Experts of a small language model.
Size: vocabulary 16384, 129M parameters.
Below are experts of layer 6 (counted from 0) of a mixture-of-experts language model. Rows are named router (the router's row for the expert), gate (a neuron's input weights, with its number), up (a neuron's input weights, with its number), down (a neuron's output weights, with its number) and show model dimensions 0-63. Each number is 500 + 50 x the weight over its row's rms, rounded and kept within 0 to 999. Numbers have three digits each.
Before each expert's rows: "comes before" lists some tokens at least twice as common just after its tokens as in all text. This comes from a sample of Wikipedia text that the model never trained on. Tokens count by the router's weight.

# expert 37
comes before: "of ", "and ", "the ", "in ", "to ", "with "
router:518559436532378506514450453492604472505489532569603534500492488475455454546488486475562486458505455479603506549518410460500456519504518497479469466541484516491436461502474457507575493499469505
gate0:581534526520504488555492499494423436565464541551481497475514463543513518511532584490503507559434413532528513462499561537541447549506387539604561453528522444495485511455510499498555530572471451
up0:562520500457535547576575539502462425547486487546545490513491445541514474529509549525466524471497493548522534484465590499599485508542427552513585537429507418453425624503581453460623587620388493
down0:459527564506428497439482445500532393455495475429547433513515579518501489443487444528543439434504539590435482533472481434517488466476490463413448505487488529477466423467485544493530420462623492
gate1:417510487451586507486470578484452453445517438465466476503530505421490588474453490497490431499518534550464531471522498459524458576537518445504507531576442494459511456509528546450577422503513482
up1:434528492485594526513488584547468473405463376468550424535553521509567535436489565440505441505467443509516543508531483434567464591538462517520547549556428507538500443493552466531562408494407439
down1:467494382422477496563453482540469514545534498560613465545494348552495553497523489489435496584516458469435463427527508513487568501477463473487560581487439505532529507475489401528453495553542416
gate2:477529446461576496494360511522541502472474481545454489533486436486452492418484563474492469488497510515450473467540604466492418576436485428565455477646479495547442533481520405544384474536429421
up2:429616451462585467488440504499571473455513519546425468547583422464453578442517469436479531551461505539503420526518600396482452523470469425555551418591468502525426528516504452579425506516487456
down2:464469529516480457515458593450523475469460504509452442512569633497577466537545526520501502569455502486589527415409452532556460400546530459536484454416483538435455406396538594478507527500597486
gate3:440462533529513541499450593500512531502404466404503416440539585507582588453536505491491539593407488554475558441513568526534516576579544539469517542476446515570443591548570513440560458538481501
up3:485426447572418455534420555487458549558508450463462417432503579471579581475506515530551576581456511427481532477467496554539489499542529577502522448558497568562397543506577491492571546518451546
down3:453613577512579394452549502505491514520547526536451489417465491509551552540553507544551543430472524432547560527535447455480512528468483571558477513538569529421539448455546501500561522461478508
gate4:495523454499531531514517577549560445424533573599478521472525389530518451407557574492409544533454478427589447502495495546564493526525491517519532527583460593571473510556448529472439495648563471
up4:401481426543530523557522557504534441473520497540559528489529493496478440534460473538464482513404510464515456506495444518444452513434519497562514553597518564571549541488436492525479481584537398
down4:443483426463552516412490477484519523532523508497530508541534533462507473517564440493443592439503484410527559551497464528482429484474517469514478440473513485442530589585541448530511524482419502
gate5:437531579429554531511563479511556454480625480435432481450539484609431427513481518529467557493469475537449484489443401554493491443505595547580509559496434500488555488530489535584528522426458476
up5:456525554477514473472524410509536533471597537486427420486507420593505398504516469585476512463459407514429477511440467536480490460530518518588508540507425485458499534624527595538541549460386499
down5:525548437466542492535530459401447526498520430467476501556485541425492451502490531499505484509504547600481541581544591464478521499604495455406470512516518544507397402434490462515452441546519473
gate6:459583481563574554499505484539472570453567492467600469457456471453481538511507508552517541436483417591542482525443508474541478439512578505418525510455573500361507533477405557463448487524589621
up6:560559469560480548565558528513516540501547485458527479482450531504536525528505465547474534465561469513411514480521544523477454545513497570423540545412535517415487509453394494425488501551542571
down6:485501560508458541482473463476520479473503435512452500523525491492531494609439391506456417561485558493475506552489457386501550499480513523554483526559529555500505561548492427496449604450449505
gate7:435509520470445516533533559569485546423524478470423480455480405511417502493525607574402493500499593488541423532506519504509517472478542492540521541586488500436357502559398610490486471513441533
up7:481613606501501517516558556521520574473454425553541410436447493542470482490489582582451511505471545501444515524420581400518443516558548533471465511597512431447381474510409562534481394517520588
down7:464529491467515501430392536509438457496499507486518476515548521564413400504492471490491462425470470451517418458485477590555506546510563423483586463409516485488536501539597457406528503471570509
gate8:461555643495473533442471459607518431486465468466557517510567447483538423428461365484449518466551522429544414470535523501514568473540492531566498517558556519571512451481517521505520502470546446
up8:508595557562451567459428404591575412527506473437567520541479536475539445460450412519488512535437534427518351472483525504489552434557458517550471536516513467572477483515473528558526547420468491
down8:504469530510581459550437524526428479506496550478506472522460529555435519563593547551593489502420546521483496430513513544538515442508496498591504441529477475482544591597477520502508457460538527
gate9:509511545458637486608512512577517568469550451398539479551451533541552540531512577551543514480441439473545534500484424512513530542475490493520492527582515431483496476506580417558462500597374402
up9:565541575468517492564485544586495552425536493353530466541472517551490567611477570535462484505468421472556557518401463538475493462475419467476512503572488432489520476518551477522467474623392450
down9:518510490515563457537515483579520473524532536443551583523556611470524514397522507425463500418604560480533546562505509419442612530507466516571564466349488495459478592501508578487472550502493532
gate10:446453478624520535461558511596546532517481427467563469639393567516483399494507513433395500522490519539455467510601523473519440622398588510419586435417434462521468441491512483452476444494479488
up10:534461522573483517404548512546590537596495496397600467549462465475519407454592536541480486442468451449505551513538567421541390543409485498461532460468490536467476504518503499460465388466473532
down10:443584431427570476439468470544412467524457477604478536368558524491571482561476495579456562455525457465415508549465503520566529478490506557485485507512452518526576563511503479515558508558437507
gate11:496468474516545437464539583511554440504530465460526510507534464425514474458511435527484416590484469529563445465491508532584479464608515461452516455434445543560487514492530431485407496454591364
up11:563456476550512426547501599499610409498528462473551456539508397469523487461505459602494531568407443558523481567477472468504457412557487367482492468463491462499491436547535474453405465507471415
down11:505544489435430474472478487507526446477512554571450520515558466574458492579505637501559527485531521520516552450466476571518418483546506515530478438518570591489466535486549476547451487468464500
gate12:551540601500503511446542500571493478492552477540509478414450547546410488451457467522529506515509481551431492541446548497581577522518490466550549561417489460440564500502482464555612507469482485
up12:547469602523440488490592538509572459530566454521530489567467485512424462433455524486486557591459462630503512524459518527567516504517460427534467497464503479419554588474465473507578595463491527
down12:534506548599532514507556516520530516484540552493476523489494489441518533556457576554405516553473536498531493568533469461513542508538463555511452521523493479477448521453626567484517529477451530
gate13:552570557488490437555481509504475551416485561490518557545527551442506469526474507470531552502512440446493546467530468531500520542477634569552507459456524515467443459470458481476469492599530420
up13:545567598472555476576509487485524494506503512527520578543475525451553481556484502388443585532594523473484465465552430484488490468461634529548443489483517555473491527509525486424514428492493516
down13:437567457534522529461529518475519509526460512478597477552449443543590440468451493557528531506534460525532467506506488399561432425496543524487481483531483413540553490567549497536515465611484408
gate14:515464584460489538453445399557463550428510582383469486550581491452448538487449453528505529409460502523591489532504423471573601564498378406450381536603516629455501538561490394483534484445523525
up14:467519549427442498521448455533429541454640566449466488445527508490438477491437453534467543438498532464628518469482435422554603524430433466402469524579588672466496516498478420419479453477510513
down14:464453536583581376428526382420505462398528407560523452465506505608474544536545505536533469581537501486466475439436494525514416568569453469519580397455459522462535527441463543399511516457578518
gate15:525439576362536453522558491522520531465511481503545470456581516612526507503515439570474383476497429546505533548454511427477530527414480475520456428487532506530449510504492620541501483406532546
up15:438573464417578531537528542536608572449525523438560416510493579602593564493466487518512453509489505479565543511467539384462492479456442472558491430459541544520486484564558576486523488459560584
down15:502520479521577509486527464550500498527398456615563519521389452446502546442560517510489530518379451522452388464541572605483457583526443453490513578451453486479493584547520552531580507425481552
gate16:505525531506468510407502526613505555517470503525470482443496479548423513624458541578516485531465516412473438490536539553526529459427577568454462423462471508543528377452502443448407399529453543
up16:485468517547501467425542514518500553587505554464430477424492516548450517570452464638504531480451458392528440495561501568542522470483539653536478425436438524504496450520509415450395420500470526
down16:500548494537589415581563544543514445526524460493487433547501544449502465488499480454481553430540411402535473470416487503542440523470502430435434610520539541520465575524585525541544502384525475
gate17:505496402491536536536587426497444580475505428438452458457545489413449530532620486520515499514495465548487558581442459494476450497411449463568513608495487437585455401556458519522566524500453605
up17:444513478503542548420640546505435558466516375474597584581506553499489443504573454482547540393450498542482573522519449497422460487384459503491508559498459520533460426586457481508615538566419565
down17:514490519479561483448502561439539389541419588471422499492496578508489436559520544496502595542445543530467501526536507578579443531479545531425560509477507462326479512477475491526441492478465496
gate18:519413482513487431475515516459521449525469455538506503527471485520528527529476445614442554543488542434513492408564531490470360503511491457509533541528571446499560499493437524413542382489452437
up18:500521498447479488492551450417500493496460483552432510581449585522531575556536412593433511522512539464473513464509513487485412503508458473509561503566493502461567461478409457526456514443444470
down18:446485540456494604494469468470544432429518575462527536589525594542582511479535513521486483412418413407543562491484451485509510511498471522489461555460326596535402476453605523538453625478564617
gate19:414517534521547386432439467594605458444400498473469471515443562573503439426538504548411514514482533453441603633601411519532515480444549547494497502495568503491592548456507472536543577428546523
up19:473530605559508401529543557607551441412455520452445430522459499525506496447482428476445388537505543428441507577552327492545396505529492538531425453452480434547535509478534432486490565462505522
down19:581494521469469481541576456518471439571516535568511578564510403500502579454509442502503527509435484557518546471595476451497458450458512482483408543576537575582535472567476502404540573471524503
gate20:487493495551603549485476435448523411510494537549458518537473456508459476559464584449469634469470447565540427568561623527569546494590542509517472463611486441508441555484495552468483466437403560
up20:463449431527539514413422499472467364528509541490493500559498485432473490499541563409474563466569499534500417451518559495518562476638487456443432512601549463491403513443536518513528495418438531
down20:575559522465556503410515483456480585465441506534510592472569490586472565502504461516517494462508461498552620412452455532405538506582509497528599415517496612528500475534531471588515585516534454
gate21:496567456520444518549494534605575477480444446472477564455539505491517565561485545520531536516510457535472533577658531494546594512600394452515539530529541452592488446523452459471533452407477505
up21:480570415528382470537564566521517462484482529506474538548580507514529569549471500480519548546490510487475541552614522404518627526530418481471457531532500411578469518523502455541499459485398442
down21:477493559540462581502584594495486600552409553474483483476558417479472489524512475451486485479522458488487424480545480586460495406519513579427540497537524441438550548519505508481497514496538512
gate22:509485565569559448497503508517511452590475493578453448411460477421557542443457443572490568467438566475546533514462533506502499514457541457549480516430502482572554404494479490447552512504384442
up22:492492512560549494457490522500490443600464529580494475431407449473571541498506447580485535477510575418579555505502410548489485505462518463538533470498503467508601394479426477501554475479421407
down22:510502507441477518485412530490459555546551503539495447468477486419493512535551484497381473473513527486507557452570538431546502480566551508529578406526502475510460394539481515433525515520485455
gate23:482550529465522499535468513461500463535542442431561537467454501607479488469479455479484525495521469452544527533510415563436484532454681491557481526487530465565599506487525540488480595568544547
up23:556500414551563463479450519526509530463545462502580453499429446647470521474540475509467534521528455479502465588536513517490477519485620456512412607528581488503518512469484541512497613487535529
down23:561443545515590585561499508497508566496420536472484476491415405462530514561508455525525403528531487526471395500462576560468417475591401492432468540530390491524502455458526527572498464565503491
gate24:623538399484441493486458525543548410540547475394537527501584473629478493530513494442497482492437461467444426508554401569477401450438497540473517456475563432569488516410516495564498535566516438
up24:638536455510442530470452526573495355502472423482573502484631480509506466545532483471475453477457426485440551498565386469483430495531499527434503429515505473471500482470455573555535542498454478
down24:488485501509537464510510530480492527430619552433510479473412593494462392500510521532476532491474516609525457433503525478455378513489555450339539471449441531535400475427590570460515532545513503
gate25:557482521489464521407543527511478541486524532469512371459433502429583534538577505476452602522468485435517572354605515561443447516520439519489488506454490473466462532462459496529541498526501528
up25:526461503460517538411553518513490605467504486494541408433394541399550474526509547425539528526525475427463463377504550557454399483513463457487521526450510409462486568447477498513505514553466547
down25:547530475535496510525510516543463498481499518530492508434563476483563382445446546557493471590529557556567441577455623513526449472539468482515535490502384566416484519465454465550519502565520552
gate26:430329420567459502557453450445541465480505494565559474412483476586470460503458402516423567485514487489487407467524448540504503461497586475528583483493452390471504480582514487539481586508553481
up26:421408428483458465490505398523558436507457506629546527493493549555580477466574467470422567553484544474508491519477487580483536508521498538420567495497475412460446467559538483439511590493569507
down26:442492630459399526514484434576469544447509445556501485486473553444473462503485515492523420524555494516494491484530595500436573471529498496483611389544619493487570525563501457516485452417530449
gate27:417513573557472495577492511468498496482530513487400570543455432480575554547480542516484428436433511396413432546594509432480594564506478514465532393489552432461523472523581427501511592420499459
up27:426502519528513553526475500521441509483487451467467534553500442479534554541451590520467420507444512409474510445527546518566562522562499461464462397488521516510518456535535456453528523382445488
down27:521540543453522522429505478445453446566550426504510547547421441470519462543524504512407503520495414500533540544586414506417526484547571470470466445470462520411486482507490420547429419441463476
gate28:448583511605463443514513597465508437566487471522492566583551472532517551581493550590480515524489458465397603548471492423447495476475451552552542553428452422527527466472541426421572405548469477
up28:454532525575469485432568615536433453536503495536465575499551525496549623530445521568508507548446520440475489520520493512435483555526464506513510543454496508497508412468582514444535511440499461
down28:514528484497577516459516505469445580526410474550551499387513503482549505462520509540550521423534503464548463442491372553550461518535541442485530506559596530470459480489553501492504558458450515
gate29:486484549540541592500470410518381454477442391541573539555526460563424466520496419668479413397542515654537485510551532491454485460468484495430486478506453510467481489382537514443500444493481482
up29:407522560484407548538523519571441550448523379460441507522579461548411428550501451475495482539470506571456367401463550486490533543516521469490494486525488518546432481525523432458509559506595554
down29:594481487564348508541525504465465469514493541506438478584487450454425519531515500499487573489498551533435478466518478571546488491451514558469542443475558401463523556589521394565453539515528479
gate30:521538592406522461616576465422418517493485397514577394401531474512548480468443564589537482460465458483626558532427401457418573441497495499513453583539570510507453433511562515515423513443487480
up30:499539616376590472555537503469415542512509422466554553406559547515553472434542574520559475449392395473536550481479379451524548440522515470518466519449539466543449488543626465453472595443495513
down30:527610472577579483539544497451605534451493531426447473495507530539500427454477590525582502456563553508519505485453480504565458558483484509549445418474511548487499525515471401555553428546455510
gate31:517508479475382518545437558547463520435657558557546490524513527565571452527533570497431518512526533476514541416464470562532439435483518499524484444424412502442480544547465517438482495470585473
up31:471448492502384484477398506530422531432554512521540512532444451472495469529559519560501543503561456483468497428478423662487502465424536472479529514483513494473450559534426477492515549512558505
down31:517456624407511569489503559512549503561369498444542486473473558492522458459488530512542487440490517509472506487530541512461445509469464463494471420428547425406523459522480497499523488469547560
gate32:492572442414529547512407554478599484504444498486541460529532482552620496544415465496500533511547491475446571453509530492603537523537454535486468520526489493492463522479476434423490509418432532
up32:473593436432475468529423463516528457535460514482566498475504447574569470556381472503479448501578542442495569440507520480503519471515457638508482456471527468460501504455480496479448538440449502
down32:495552552556434481492395536464485560556452577463528472447516545416433478519547488418592428606603500540476444463436499465465545530522461554459510504456473550514509545505416464501577370483530501